Below are experts of layer 3 (counted from 0) of a mixture-of-experts language model. Rows are named router (the router's row for the expert), up (a neuron's input weights, with its number), down (a neuron's output weights, with its number) and show model dimensions 0-159. Each number is 500 + 40 x the weight over its row's rms, rounded and kept within 0 to 999. Numbers have three digits each.
Before each expert's rows: a language model's description of what the expert responds to; "gets" lists some tokens that make up at least twice as much of what it gets as of all text. This comes from a sample of Wikipedia text that the model never trained on. Tokens count by the router's weight.

# expert 12
Sports writing about placings, scores and leagues, e.g. finished second, scored, football, League, plus percent signs in tables and statistics.
gets: "% ", "0 ", "–", "played ", ") ", "first "
router:497447525491434425437499496479481454554570504454590505432528537523558535442489464499537589452529497522582499515540520565475487500509533386540521523502464564474464504528516471522454499539476477545510509458517483493456483488544495464492522486495456491511527596503504506455464465488606548489445480555469463501481491492501518515505481475509467492460511490539467435531512503536480437532559547527603542447482511499470581554483513500552477442450533515520502556553516572604538549512450503
up3:509457489549495529496449584476524489521503533542576589487484551454535466448467527540456581506530497541499504462463466467514503480401566570472496478525532510561531577486547527526518446513509526456522523475511486475506493517459505510511536540501533562425453503386525424540506442490526472464540485462548498558513479466517435532483501545562447413472481526490518483418506546470522492495464551513507532439444516563470508469479468488418543450484541466530489473499475484598595501512530514
down3:397528580535491591513610433511533453474572489504504445444583490485556528488544515522454537500520458510452494504496515518444437519493517505422446558478484472507532537533508534448463545520474508549507505498519508481522462463539498458512505427420532497469528478462437502501457479485442520549533470484498568470536516578500482509556523468566515586547522438555490522511585514547519543471513471558548542496457567447549442442547465471527503490480449502522506523506482516542510469544466556
up4:513536534492452468520528514594491446486505529560510398551534510485549478465444524446528566474484541466551525492472530494573496496497533449515472542561489518520539527447519507506434553498480515420471518567511514538498530438419423475446598494411562578514485535449511476533477490482566516518559536502514419501508476492541456409496491528447481566486483493533523553506515467485559463544512513551539537483497559473475540503493486525504514458457530438521565479488424454511451459546542492
down4:568527510482464520519434542432470469523464462431491474527484496501478466488526452517543588499519433492477514532511568486557575480523466505516486453423505495464519485475527453491502503485467558440524439544523476506531564526479532479512481548517547554533478448436466522592461511522467533487493597505500558511483456445544500465524499543537557420579436567432503447490477495467399460531503464500562517544455447584478534515509503565510462599487496483522448479489500522507476566541510512

# expert 1
Month names starting a date, mostly after "On" or "In" in narrative or in birth details, such as October 2, 2006, born January 23.
gets: ",", "°", "October ", "September ", "March ", "November "
router:505529514455470601460565530424511536523518448427464472474539523544415450485445462478488477532518468439491552458512542535486526496487450451521488494544467433489537462491514447559461481518525530483493493480442556476469466470440538557544496592511469489482453507508428501519426533489483527504455475517507497432529451593421545506526525452517488566517515462579485490472563505531502519560576497467468471477530512571554460485474438441434467513486449423499478488575534472527510508522506451
up14:489519490552523510540497526505537504545482492493503432577486554508546464530475506499479487502505446457527453539554555525532582504401580459479481473528444547450423489433454501498546490454579479478479543490471461496455493585446471558492574493464496464477475507520473500461510477536464462606537501500489402490539476560529480483504477518467422542587549506497424469524462553451484489546516511559506582475527530561481481531428487472495447438469513510572497464507490514513508567512455472
down14:462509485434540544473532535478492479449477538513461526465541507530490534467428504572573568484514450545501458575439499471492520484500559466438516456544529513491538529485454481515537459415472456535540495507472565522449488374521422543524450428547535471517524477526525466534523523406478524460555464482476480548478534476509431460450514560477490452526516523553490546556476552508485535484472494392538509537485425542469538497519501471443460553406468488515473522471486496483497555520551521
up15:443506566530528469500476562506542556445469535537501530573536555510492539385542509458494522498526495518460498564472417501468432521474532516501492423421515425508515574555570524478550504500530525491496517532493534427491427455474505446454480476477486526459556505470512491507492460486522501520530495507464516488497508416524538521543506383448461505473484498504483418478592476494553511480458532598533479448488503454492415497507541492466415508509575482538446527485470483529553469497459480
down15:487520492480495491517364564444487491540522545562548523554474446571489577433482554538425486499555528528528468505497505533510461522475479562500523543431483445506509487574414528458514386524525405561434520454571482481542585534567456541519485438545470490571487462531489465486495542493473436515541458514482489494516529532491513508441483477511504487474531438520539437514491516532528486522507528569481516425546489501516520469538495552535486490507509428515525540519502491448511447525465491

# expert 34
Apostrophes before s or in elisions, == heading markers, emoji or CJK byte pieces, and number pieces like 20th or track times.
gets: "'", "==", "== ", "|", "===", "=== "
router:545519450486526597538535477485516534432447513535554539426521424534490498564500477526475521511541482454534402513515522536457470578470500516493486563498496522532474496442586444521512544495504473484557489492524491517476483534499548534469517478615514532470550524542503530557513506469486551544499554544497527571493572482479485505500531539438487512574540508528533517523456445445529462522484498454493432545481532589472505479456525490489479517507434495465549432397540566465467428553536447
up0:536493464509510467580458436525544523442478494492456574582504521498477520501430605465577497500425563522536429487528461480456512434471508404490522450508517499479573417539495431503541481427483560494564552454495470507519480521495438474542476518516459574481443501501512478490521535453531527582502472503480559522473458524485474506485522517427492458459459473508474525476459562503539548560534537543513514567529541471540581473523496501566573475460521555476522512483493445520505460487492461
down0:574526574491553483432598480564456541547517491451479504484532466515505479455515558484486464493484466546549531507569492503466528484452517458483511529512497530567540518495529454525424415514499516481583496540462510458480446479503558462547533533560516522550426546456488511452533501461488502503466564522532498504502460462456508519489497554464498509553529524517540497445499511510543592478470488520522542538381513527495492477497515428505569457551447598486401474511527413520500555462501446
up1:456522468575459529460527472561510531487471520505501556480542468568527473493539491475471497519481429457525481500473568494550431580495487513452451453597525546485461425504553523433505527539528443461438488472504505548548592501505595455538469477475510507526495487477516504410519519532497490466528483528457515514601506535456525424575552532506500441511524500518465592494489388444492529513470501487403489546559451497486481476521511454531516507456498528485469564521430526492505498471518476
down1:458536580462483529537488426496466543569541477498502563498482501595487567501499509442493485512431400456536477500530565526511484518443520401481459466554438534525448496534558483478480484473482518495506508526543440518488471467534496548484462507559569545530444521512530562463464507498470465526492447537448506493540484548469511546520505552551505531477534518472605439518522569529456452541513556511474537478452465455545478518558451429586471532495535573445546479512460463521517523519535456

# expert 20
Closing markup at line ends: the == or === ending a section heading, table pipes before a newline, final periods and brackets.
gets: "|", ".", "==", ")", "===", "\n"
router:524460562499520489557496498465535516434591446490455487498462430521488497497510524493482496511548494525440389523530577401637463530544492522575472462565432485539516478482518564500510462482448517489529439549486466460512539493441577502503544527501465534453515539533421485549493529460420530512487546518500522440462503472554484491514493523553426504563537563537516518519489448525459476545502462521521494469512473488451495487410537529497457509542485499442473551461486535545553456527499482
up6:518485481471439533528445467529509512492480558484599568430508531515568469489550503490497504532604500493380464524443515489510541523529502565467489500486475414478517565556534553511416503481496477440512467466470546499511525457512532564499545471545549530475490557490553520478536522467520540529451530524445398509556440514540445525539460507498514494491444485523486580489491492539492536439448512538577468529484513577443488502409447514513539524520529497486586541484458500453496499495492450
down6:541493503501504491529428513490522495502495504485459548468506495506483480496536503475602462493435489462572511455485541449494436588528524521599500498518431527496470454492464476541504524584530514457535456559464529540461502555605524498477519503518545430447455525475558436585511573523536580551522549520431524537510476472520491496504544419489492485516485495397500534503514465550540482472471505543494476485439456530532501545457469485506484468548430493473483456491472389495538549418516514
up7:453511465508528510476511515467469515535449478580562581520511515496491530547499479490504525563488522512508532527489459457630507497453492466500505531516477494461496444503471456413529475558502481459563547500490396576576500492451549447540489410493446446484482522470485496552541517524524550524535476518524434506515521522527505428468464457539494384492550440449402480519483503582452534417485502467499518476494469458469489490524540477518494510525470511604496504501545454554477480436478528
down7:467516471513456445468488553562454538511514553487504559448453574473537467447492490466569521541450470506493464425554470455521519482441499523504491501473474464508479524473578527583510543456464456461454584524509532484506463458437471489491486470440575456501473512587533465477463482506570464535571461527529466583541475490524456538511464456427512521542522569442419482532532522526475506447529464419482485580428466526462534504544503600540506502486468520477460527515497487461517547466475521

# expert 39
Conjunctions, relative pronouns and commas joining clauses, such as and, which, but, when, while, that, although.
gets: "and ", ", ", "that ", "which ", "but ", "who "
router:447511464559537545520542500523572452460433445558463502420447470494437508498583501427431509517529591481507501559530500479552466442481487564391493530534518528544471539499510484515553533512550499513521489533509487489461489511475494487449515464476495503551501514539488480471468508470471470557531487510479510525492553447458523459466477453430504469524493508445379505503539528502533471497484460542468539458604483504511556495522503562476503505550538514553481487502474437461578525355532519
up0:578515576498555456497536487510555440460546542547474527542500479481547515521568532493550468511563516485531500538474490478489443548533540517562472429504470458467520489448470522513498484500488481464555505514569512468537517466465417572502461458540535533492479488478504409532561502440618493554532458445486549553491612465515509497588464514450596511488448536503464531564492506447512569442448527491441469543463520505462508522465503501515475500552475498551526561538514470540479529500477550
down0:516508513536529492517467466549474469537529479542528507433548555539486459483505493424501479477443473513567473520527484522521451503546498481478518528500465543447469477529444490494455533465502436568534467533476484523453506422484486460463428444528594481543500465573491599520379472512497529537449527494456547499507454492486447427517531548504436470421479532445505481450554478480482463530483476471521489424525525438537492433477531548480456490456496405479489533532425496555507395482488464
up1:457512554468476493538480511451450535529506438536470522483486410586547516465446566481509527494463491469493538547492629575470498510513502482480509505539497499531455463481495493552469569440462507490458513508517551488439500551548472550504540486498559430415517574423471534480482520533530471492484527493512536505529526511496474499444490479510526445530436472564501552449524509467452455382436521420443478487488501546466505526537467422472539446466508466443483526418545520517490533470480431
down1:530449421464525550452565487469495486487436501472412500490458549523479541478518499518510506534573452545549537501518490527452506470517470492529486564516596425490463525473528540491500397504579516535559546490535507476471438533472526505554506491542519529539478454493483517461494538435465518482495487492504556561401508487473534475549449524499487558531618531537530475555528493527521519547525461508544447471488527476506553472464512493465429484592563529525540537557478538502447492447469597

# expert 35
Prepositions introducing dates, places or periods, such as In 1864, in July, during, until, since, of.
gets: "in ", "In ", "of ", "at ", "from ", "during "
router:541485537531553484435448487498479491521519591511413479517487580560446550450532534530548452489521473537447545461579507476459424514536518534502544477526474483506575496514475466530466437453504494471508583488514512497516506447505506506497510525456531493544513520575456523486541488539468436439564547480522547524502479463461484536449530427465464523497501444457539500441501497570551516514544470463574440560479501514548482506470580559488465493540466490539485542531482458438547464553487629
up3:501471581490515486530495495461505517418528568498529473493510511567485452481452493501526424555445565481541448581552516505450547478480547464432508538468585555509449423463505474445512488461488495460498524419498495557478465519465497526456490474488370472500471452462517519546513505532470472542476448532442508511490446527529497596518506435480535460551456520401447524560574512449497455498524527526432499510479555484483561538463528450522550482447521444537461489533547509495509531526495523
down3:449506475533512567434580530504429412498476549484521403500457522493411531468470449482521492499544530535450570426545531473429458517442519514558527513530489495492521479544508475507453487478615502512462461492559530518508561467521439536495434502534432574515472513556497482477500460503517450511492449411469523502557528479517514495472518487513482559498493407460520496505482480543566507483476509469491460407457469521506554449468505467504560543462472528553468457524512487435474425531523543
up4:540543539558480504526504536473451441498450499543501491486524488509416401519485572457500494460508490526559454523550470483464530542507527509464540448460528537532557530523495525510465424445455490462503513485602509544491543490503533452456452598431566543450485530435551429519493424469501469516499542426505532431550486466495447435535471476502477486591484521565524501538481472490471493426536498452458568506485454416575546483522483484550524511493478539521536544522549541484539478496487523
down4:525455486440541540575514523609517456420503491527510477534445485549514482495532500538490539448521537512531534498507480521454518486460453501467578515456503429504500473408518429490443515505566509424543414471540522586513501502525504481568530452508478550531513488495511580498488504473457518472486451488442507469543455538498524521572454574543452537450496600472469532460518464446478505435421493495557532523506448547511466545558430505551535474487428522485500484479463482556517499546548510

# expert 30
First letter or opening piece of a capitalized name or word, e.g. S in Snegur, G in Gouden, Ar, Kh, Pal.
gets: "S", "P", "M", "L", "H", "B"
router:533505458473522550493495471477479476474438505486498503500517483494451471607481500506554547513528484465482603429473523516495485549537522513470538528581540528494570544519524524508481534449499472374438461531505511541473508486519501556531488558636560508516509521527472482477503470537618513532545453487442450441468529483561513532478520548442562551525456455557531544534540518458451496499529479492481481497504510588502535506495475483512449440460432457478503591522512482555458492484507450
up3:546472560442458578482512449558494451488457489488505477443463497489480536567540546449502499487516531460531500591428543531501491538610501505424545524546491480421493541467582492494553566455494465458518520517521504478558491418482472480463468548471576574476547482526445515518487459467480537429539455502504414492465543427443503481528548479480521439512459407474510537509529534469505507451499515472470501466496496487447504456478568514483516505420511512460463501501508464435470504467416535
down3:520527546487454501524473555457428494512502462469520487477515498486504393473499458507386553472504462555461513488481515463516490520555440490465604528461498535502470483522477489505478456493500484455554454521586546427520468544580494552449521472455537474496454500544408505445586509458491539564439460507430547491507477485527566459469505522426491515547557422438450486490551473489481562485428580560486473538538493522510485498471504543458514520494492503570428486475474483545462501495514468
up4:537543482502468489506387523450463461468447421547470548473499469514532461482440537473500501561487432477450503452450553481488532478478523432523501547559454524564495555457470519511482625548505559522425525528513443526473496485525558451441508512504468448492502503421517500505469432464502538489503515469540507465493513432503547434446467496481542577425475504459550499590495527513481563468477480545536526421512542487450501492531535518462430538464550499478476557479480577513477517502551492
down4:472471465444472478549522521526502502524506500586472485437515547475423490483510526480551453496507565471483548505536518480499518526506528523496472534532558449450594496557515528542536561517522467441438559455458511523532479463429514502570480488466497458483468497499485485551497532497503545421480443560590494563488460457578563496546511546525502502486483551515569562432514577457530411494514513491465502592516559476593563457559484494542500440456489505505505471504497421515495458531485560

# expert 2
Single consonant pieces inside transliterated foreign names and words, e.g. the h in Farhadi, j in Seljuk, n in Zábojník.
gets: "h", "t", "n", "g", "j", "m"
router:520431533510514463573437519473488446493441498485500493540441473507433502480538507566525489514514465491463587538501463584446449461561500474472635527579472601450556495513535468555525454534467498529459467521535537442435524452547442497522480426455465482479485528528524505527546508481513532530463502478509502437448490494556474536439473464506511505558475466500554514477510535474505481479479544562550472578513511478459527416571542501494462505444448558464519479549495556534518465529467481
up3:511480530524436462501536497534497477480563417465501501583530486517470490416436539473495465518510474406521477503477430518535499461532423543447574439506554509484457495463550419508519535497544439465529557481471478512501523534523529413414485537458487607472482509503529483462511503481467475512467478488457467468534508497536483459483450417437454527414505464481516566547518441545496476472468520520543580492478468534483534419459552525551490537488525526518496482550462538561478553430513507
down3:447526475500501525542521562473474501486533561510480554494516535546400510481462493550472504493465464441473448565509515546414516531492509515458493563496472538552469519468467491553450508434477464481490463507455479547414575510554471559522556431521459582525494476531479415506544430412470489512431483502518494592519552561546529448497451545500493489443490518570482490501561500445545533558490512487562462503494511470454452520462537590517519482478502507477474421499464461455545460497450485
up4:431521489515482520480532534500494516512439551464511468569484499525451501505540493474466451581416415459523417477471465525537484502506470505483498515546432500503472493508519528461512523572510437459488527472507519502453479463483546455486471493459487492528514423505463509435511512513569501519431533539506468505510510456573522582524487470477442577532440565550510476497524387482466530491492496534515569395496498501559508497525562473547542405579438567407478531499480507516503536489575500
down4:501473526563431535446502463519544566479519526554552425441572562473431499474524469504518502550535516457454521504500534474525514517524513490467543496555565474494513547503520538489530509464504506461504397539496460570511475540507540474469460497518481532472561509517517456516507502453506577482487542480482519466556496380478401596536507494518507488534498563505440386484452522539522589464497547569557505508465482400487503507493511514555481508486471461571555453497530487452525536460478484

# expert 8
Main verbs, auxiliaries and participles in running prose, such as was, been, announced, built, plus object pronouns him and them.
gets: "was ", "is ", "were ", "are ", "be ", "been "
router:525591476617510472555492493510487453463483523503487466516517548463600506543485522514439547485437486448526535516469494460538431521476428435482487433489471462449544587514484534455524543529561492504551531542523497540511543579502506521513481512539514501488488451482503477410519515491439509482454446492489506535470471497438519519527432419503518544467494511492416538506571549431558548483484444554544557510537523479523480570518541524527531547433557524528495534441510501458533580543514500
up3:569498584532474478524505492498475539470475520439549462525537539481503465473511522576457582566464530552485486496546502443524510489453559463480493482510466499467515460533450529434501434471452401530565489483503539527492504503523454512458425542556478480382508522396549491462494486487506519462494492484430516495528492534483585489456491493455579470490516444574442487537524583463503474491497472547506501489449518482532576490512481529496483453412530528535563430473517537455565526474529452
down3:489576460511467462451429519503476529527566448561494497509576466562511460504515504474518516508485452470561577448467521587445460533542427490453474490531424541492547451503457565509459521507521449531520522512475448500492486456541462501502441522468512505566523435499474486473482509432393498551531511551492523511463536512471521472531497453572443492474560526501556489444550537560487596536542506471501422511496422526485504545477457500480461515556488499408493580543519449529487502506494446
up4:543556477514539542500480492529552492470447519559491537508553514525510442565487558512483555502519456506562517509485470508495509534422540546515402537541488470516454491478472520459486491451511471521457555532525451417537555521443539549533514512499526533529465519513490501562523502488553484596519425512540532519488493500423421425488496537449544570477461555513469529529511559405477520508490472535525437548567412495470528617547517511455552523535487505459460460493522473487480530551577479
down4:425537495506391451487476463484507460544517513527533480468486471547526527477486483504470481452495520493514522543462509472519544512552403485521614439480542478484455507511493569507523530495480458487467537509544510508417511432562530509437485482459507480488554515462469463410429447542460544477491565511516518504418491534560480491463507467543474527478504494560461567440444475533517484580596527495548514483508570553560488454469508492429482449476498490457480594466490447491508441474449543

# expert 3
Auxiliaries and verbs right after a subject in biographies, such as has, had, was, returned, participated, often before prepositions.
gets: "on ", "was ", "had ", "at ", "has ", "have "
router:492528482531507483465537535548513488459461482490576537497494550460542571517538497478511574538524502522458436476536444514543487495498522561454577454464506473434500511523528555514499497557571495521549480529515511526475545479468530532575482494520491468510480503483484522448592490546426472426512558485522480535513498496484437571465471445484519427552545526521448558533481548587487624492526488535446474564516487590480425545491522498526524535505561515536464532543538402512480511535472570
up3:492476507515519557553538521454538494519469527519515528538586496557542458426559512506494543479567512445430508533435518447556543554524493500489553557501477517573490493504521569519516518490486553461502446561509524505485490469473516457478568548438502537453500473415426558555546433482518542496518542482487523485527587535504454549471449479488496499512491555442482514427468537520488499539367455518449535484411563526509509502490467576573533451479420499485515478530492473536455501487500477
down3:583485410538530455520493493478459500513562480507457512489490504544589499496521534577504531498518541545610466511531531528461470503508466436514474514468530527458510527579434543536524505488487520519523474524424524483544476542485459469546540509535516477604543567582498444543512514523537557543518428458530517518479468447537437463543470492465496499483460465570529492562531458452477563549538459527556527472500498511439467439475519476469570494488546525407451573519552531494506503494437537
up4:514505448464475538504477575520427515464462491485539511521447544509450535527482471452460545504488539477476565475452564473433495443518506476555475448446509553495504456465512547525439557536480501492460529523472533480481561533534465445503493462501490476478491539475490511519552498536455434555504505420534597547485571414451536528546532528461562445510480500429511545531551431513473438513516508461494496578548494535548521429512536512464430501534528518547527409432451527475573539472519566
down4:453535510532449491479444461436530470483418488478511581388498495471544438491507505582512560484463486501447436525501459583534483515527481472486529512573470498504498474465545466470547544527558489430559452503496428491481423539553569499562471513520523538483514519403520471480462527532486450589433540502473495441494435582528511598519453499511471522505540465520504455516451543534537532473567465512472557461500546508539494521473477548552442469483498547516479533528513444516507487473487476

# expert 36
Hyphens inside compounds such as award-winning or co-education, slashes, and opening word fragments like comm, post, hom, mix.
gets: "-", "/", "–", "St", "an ", "comm"
router:489491528438513525582513541455439493495532570458511604417458540521413494481504518520532560461578436414487443474535486487475464491432495416505541553593503554510488484520539512535503459436463455541509503515494491495473499507492479461483550518507488448524550517517476560486468465570504538499501492514456469457513509514534503558509538515525518492503510534413477432494453429480535501521508507453492504551445488515484492538491427623506480501514393464485484429531531497507581498475550470
up4:563541498503500501465436543498520507442510429549590539522493432510465535474559505495512518488505559613447450544488512521480444541577456503466469574493434512540556512500514502512570467533486468471496517459498468489529512415570425568452522560544575472465543547494502500478495518493500431417465484471470502465476530454493531533440518537520539471476442503431484486566515446442467443494481469435486473522505577458526549499565497456524444515493511494550469512482473496520489530540432441
down4:573450564442442499521475511526500484519500463590425440524523537478446422489467457458551522565551424514526449437491540464549513476494502438524429469522457474546511468533555486570486527461533497555495482477516504495492463563534470501463523438467521417538460464451465558477510527500552537590502510504467466533502502545489522541465438507427511465543450488447447451484559524503462481427539483492496440462475441455611477505501497518576492530498487556454524483521539490469503509443509481
up5:491490470580573477559460476555538592466455525503569606567398415461499493531493492462540548546520491481498460556380495520488441531461561506420550501450495452493451486516530449447489520449463589459516453469471471543457476495450495514491543457491479518516564481494476551521483478484489453507466495504460484521462567547541493524464479441489463546491450472477453521500534494489506547500520511546562505526519528475529490597510494495530521483535447463571481520503500560468479535507565498
down5:447477522596518491441402507562505537500438465493454448523505469545486547542506534440518460506549548524517430476482540542504507509463509522537467515455429548464543472488431534500513538536513433499477485511528418449423539463416452461532440456521472564512583562490517547502561477469508516510504506557481502510541509501559538472442563536473439546473496549526552424449549565550512498517557514488514487523522510492519519524502460461571548484507522443537505583547556499451461517523460495

# expert 14
Single capitals and symbols inside chemical formulas, codes, abbreviations and LaTeX, e.g. the N in C_{10}H_{20}N, L.A., InChI keys.
gets: "C", "F", "S", "W", "A", "V"
router:532557480477553560456459488467417449446534553478500534442505392420424504524490487487505383475494537487478475451527555538436540486499475498484447547578522456454480475516520492499533508450447523503455445485485495445543535554517504507539531518527497532434471534493446508491519469494524510618512525506469521457510481519590530481486557578453484492521560467480567503487463512486521457502466490475527472463528521519446505440431444493488488531476451584524505510548527545527500412511549443
up3:478469491468468548498530502549447541462523521456511503520556509455483464553513504485511496564499499559494488538485465554554483447553485483545436411489444427518496574469465485456529561482514417458566552481494482475490506516503452418532515472434473547560479505475513580445417505536491464490481526544534477463527575518486479478488440482506545531504516468536478419499560512496494534491486493576515429505483413538481508547430596436559543509470486593518563488505513474518556438495461482
down3:515476504440549480467488577528520560487517536476489501479469508523524548522505482578516537555510480471476547518460532540500541473487499486479550470535532519516486536563430405520447455423610496546470429504502463475492544487533526520500488516503504446430541533430488505521536495457509452537511444472486520517523460556450542484534427506495433591471501503551511492454492552412484517562493519660558462528486465515502516543541497491542470490562587461459522537483527485482453455535526473
up4:541428447594481497493453503441501560492505590519457427492567524471486486480469508453429488503504545545471473491522463452552449467535445475488501493540489502443502516483525501436535533461546505500527519398462521541440473384436492427506495536495509496464534510435458397485523527491497483497417458515493504536487526503503492524536539527467502532464510489468433389524594503547500481531501572479482521553481485572518497516546476438476501472465456579527511492463493534522427527497461481
down4:465497479561422548465477524549499474516481497503523513481471497399552552471520472508516444535483537500469486465471443569471454545538435483433552488522515465534429378541520541472473532488489433528424514458501454574524478543547555563480461481501462489531485532618552528458464501529522418520452473454479552464569473493585474466486536485471479488553504472480496559497459469513535504492520452511500493449526466487502523536567535540485432484482422583478475508558480474544498461503515492

# expert 10
Commas, and sometimes "and", quotes or parentheses, after a noun or place that close a phrase before which, but or a new item.
gets: ", ", "and ", "\"", "), ", "(", "\", "
router:495533461484540517519570508455474576469498417512532473564469503449478419502513477493521499507542417525463518533570446434519461458513509501453553525530536534555488510564495501448456521469499521534495481484529474492466479585488489547478526569440517515459457419470465434469508528553508492561567561554522506487499517470449570451503468535474457468513485435472472487503397553478535473443492475539526545483420473484517502497579549500465440468486593436563482497470463471500498594492520510
up0:488529524481469538546514416471538522482430518506530509507564424478535403505487511498472496544555514490525503519524383417462549491459545539516447488442463469506445464497529470478487497519447504491489468484469503483588558456500553465501542530508509572482448494442468461518536481489524514527512551507430558478538439519513497441507524369443530471561499529474479536525535477507518538485452549525492477431469495459535510500490490547476501499498580584459499523456593500435543536565435499
down0:552465545518520488434470528488458546480524509549513483454468535512566509530511480522469513532478516442484448492551477559516481503518486473498540575456475499504494529518488544568436481558524515340532516507461525444445454505507506483509513550507528526522507528549396484527470513494450548532490474552517494463436402472514523495564559503486471438489591441499464461422442426501445529492437474503471491508502472431491527497490522577485536507518576519560461464431515486565501491433464463
up1:491508570546487456503463414504491525478539444480459501552531564480498450489500504449569563466550509441483480530463454436480509545450439579457527494500527505458525531510426510457476448435521453453506459471521528494555478540536492491481464449495572546432488471468560540489466430477518451543533573425514449470528503503442506517454480461582521452545561476509526514489436428504545506513501556491496516505401535540477494461486492400486518417509556464507463502525532526577497518519516534
down1:476532494487518548472524498530448514549541545561471492461515553505463549504515521491521517479501551479514389530541466531584397424563496494428475488542530483597492470560550506461480526406547538515560523526503553528451435533522509510517487487497513487546550553538516497492556476500507576439495470540566504527536374543508467490481478482486472526532537494499463429451488515533470449540532466464545403442475455496504537448531476527451497475506489536521504485477477400489474453465494474

# expert 6
Last piece of a foreign or Latin name before a space, especially binomial species names and places, e.g. nubicola, sedlaki, Davachi.
gets: ") ", "i ", "us ", "u ", "o ", "a "
router:510481536510545415508417570576465478539461474515463483506501558363559522444548475533532463497454491514493423414547528479470495505466464534559564551471531477416539488427504606490527493504563526472469464515466461479549561512501503512479450483449499481493435475523492466466486479433458475541444459434476507461498505545509451548513494480502531522533551579466559502519476461468438516494473445510484496435498512475512493479482507501528521531494523475538534596574539497432496491495466475
up4:519475560505512540477429485544553469544502432572498579492459523489479517448504529502508566556459512534448499476483559466619487422502531494531481489477521533427568549493453504487572524471487421492537504441446554555494466508400461421528518488477489575477473542545487467493515489520563517490482434457466461510523583508470470467461484510521503551450534425477526527460478480490549521595459491534486484441536511450525481475437478529421500509527492455467450493490486519474452460548515458
down4:509485524442566479590547459437457563464491567463503434476544484495526511562523476498454534502531435496492530481508460501432521544472501447413515520524466521523433446482481494466486486503490554496368500495512451535513462553508539622535542494486480417498414511513492501515567475495523493491532529438574551561532461453540534493526576509535451419477473544546520515468497488516503487503539516447430528485512483443555491485492488540519511470493468492505467551470457489556509541473566427
up5:527396522458550514552536445533481512537467533546492498541481561457448443604491591490522474593526444499552468450548475505496441546447455506568522553501486531434427553524420395509475579501529497524551476522518455516456535501490509495530490552553520560492559423533452444492484478535547542588475462540540439535525474480506460492527514505438510466456513543419465437489499525492473514436497478480502535523464500473491465536510482508511518508527521480445516479468503475473513494478558509
down5:468570447502536471501523549496517462483586500500502439502501494497495538518457489484547551501515577523465575492505547530465518481562540524468423503512546433540554485456523564482552467492516410482469513433547531480541449466499493517463482494450514503537482587495599529465501495431528477453546479405460516496457558505558469515509520492540515541486496592621512592541527488455504504588530537533567499523497492493548503473489529520486445550509511449455480560449496540490447500468530518

# expert 32
Numbers and number pieces inside table cells for election results and statistics, plus minus signs, dashes, compass directions, ±%.
gets: "0 ", "0", "— ", "1", "3", "2"
router:485508516543487521484463441464517491523514530511546426447526578517457465463522486458516488452502497473503438534444482511488602526514419478404470482467439431484451514559549439482500479554448523505515493492535400420443492461514529500529454483507544522514494531459483555461504499434491482502493503471537438543467470515510576476590549435478488546517506517535532453510430520550475447520479447476514521503441525491416557500540522497577496469490503588485546442490448516528508543576565506
up3:508519512498477505517463479511500490544525484511522498560488585502505462531483494467418487530559444507541453525435512491539459539457483473455503468473465507504465552494583519507584531507473497467518509472486500459442479530389535498494531535491539513433495576517531469488493444533514479527510476441462522469484506509506568471550540534384444499443460419522438495465511538502487545489493580547573522477542493468436559419515506516582486438431527529557534458508477492529607534418531505
down3:562548478471608483539456505457507453539531474506472445474495514513530529557546520519473499509528459443474421476515510418484451487488514465486531484484454492479516485510531612488477436539558439537474513603493458482473454448453550515486476503519559479533521475549497529487484502422469528427530500490475494488556438502448497516485556563480505468505431521417474509511406581476472546485477578504524543597532512515502526526562485541465490427449527468508473545585450506524530462511518497
up4:450421474507487454492466472509511587563403561502534499454382494525497460531438504522435565524503505463501507558430535526507577500525513488495532476502492426439522448491473531440506505475520561456514506473522469560482487532539510461496520563480584508534586404479466504534521508456527459561519539516533457462523583508428530462488463552458509510519474494522457521560573511555527477446473549492507534552454532506519491454467472440531439469561496485569533470496507455485479476513498538
down4:483516489574439493522501484518569492538463509563490484573539525518486539524419547490471494507423525477539492555527551503508443464495457421523535546561481521535540526569450511586419529541508528480521516514522431574476523497525467495519509479480417465462510488486551441505448510523586532542428502521503528503501477501496459529540497488531450570560501499483605462552519514529555533479514528518451428445471532417554477502516548553450513554541452486543553468477556506562513517482478570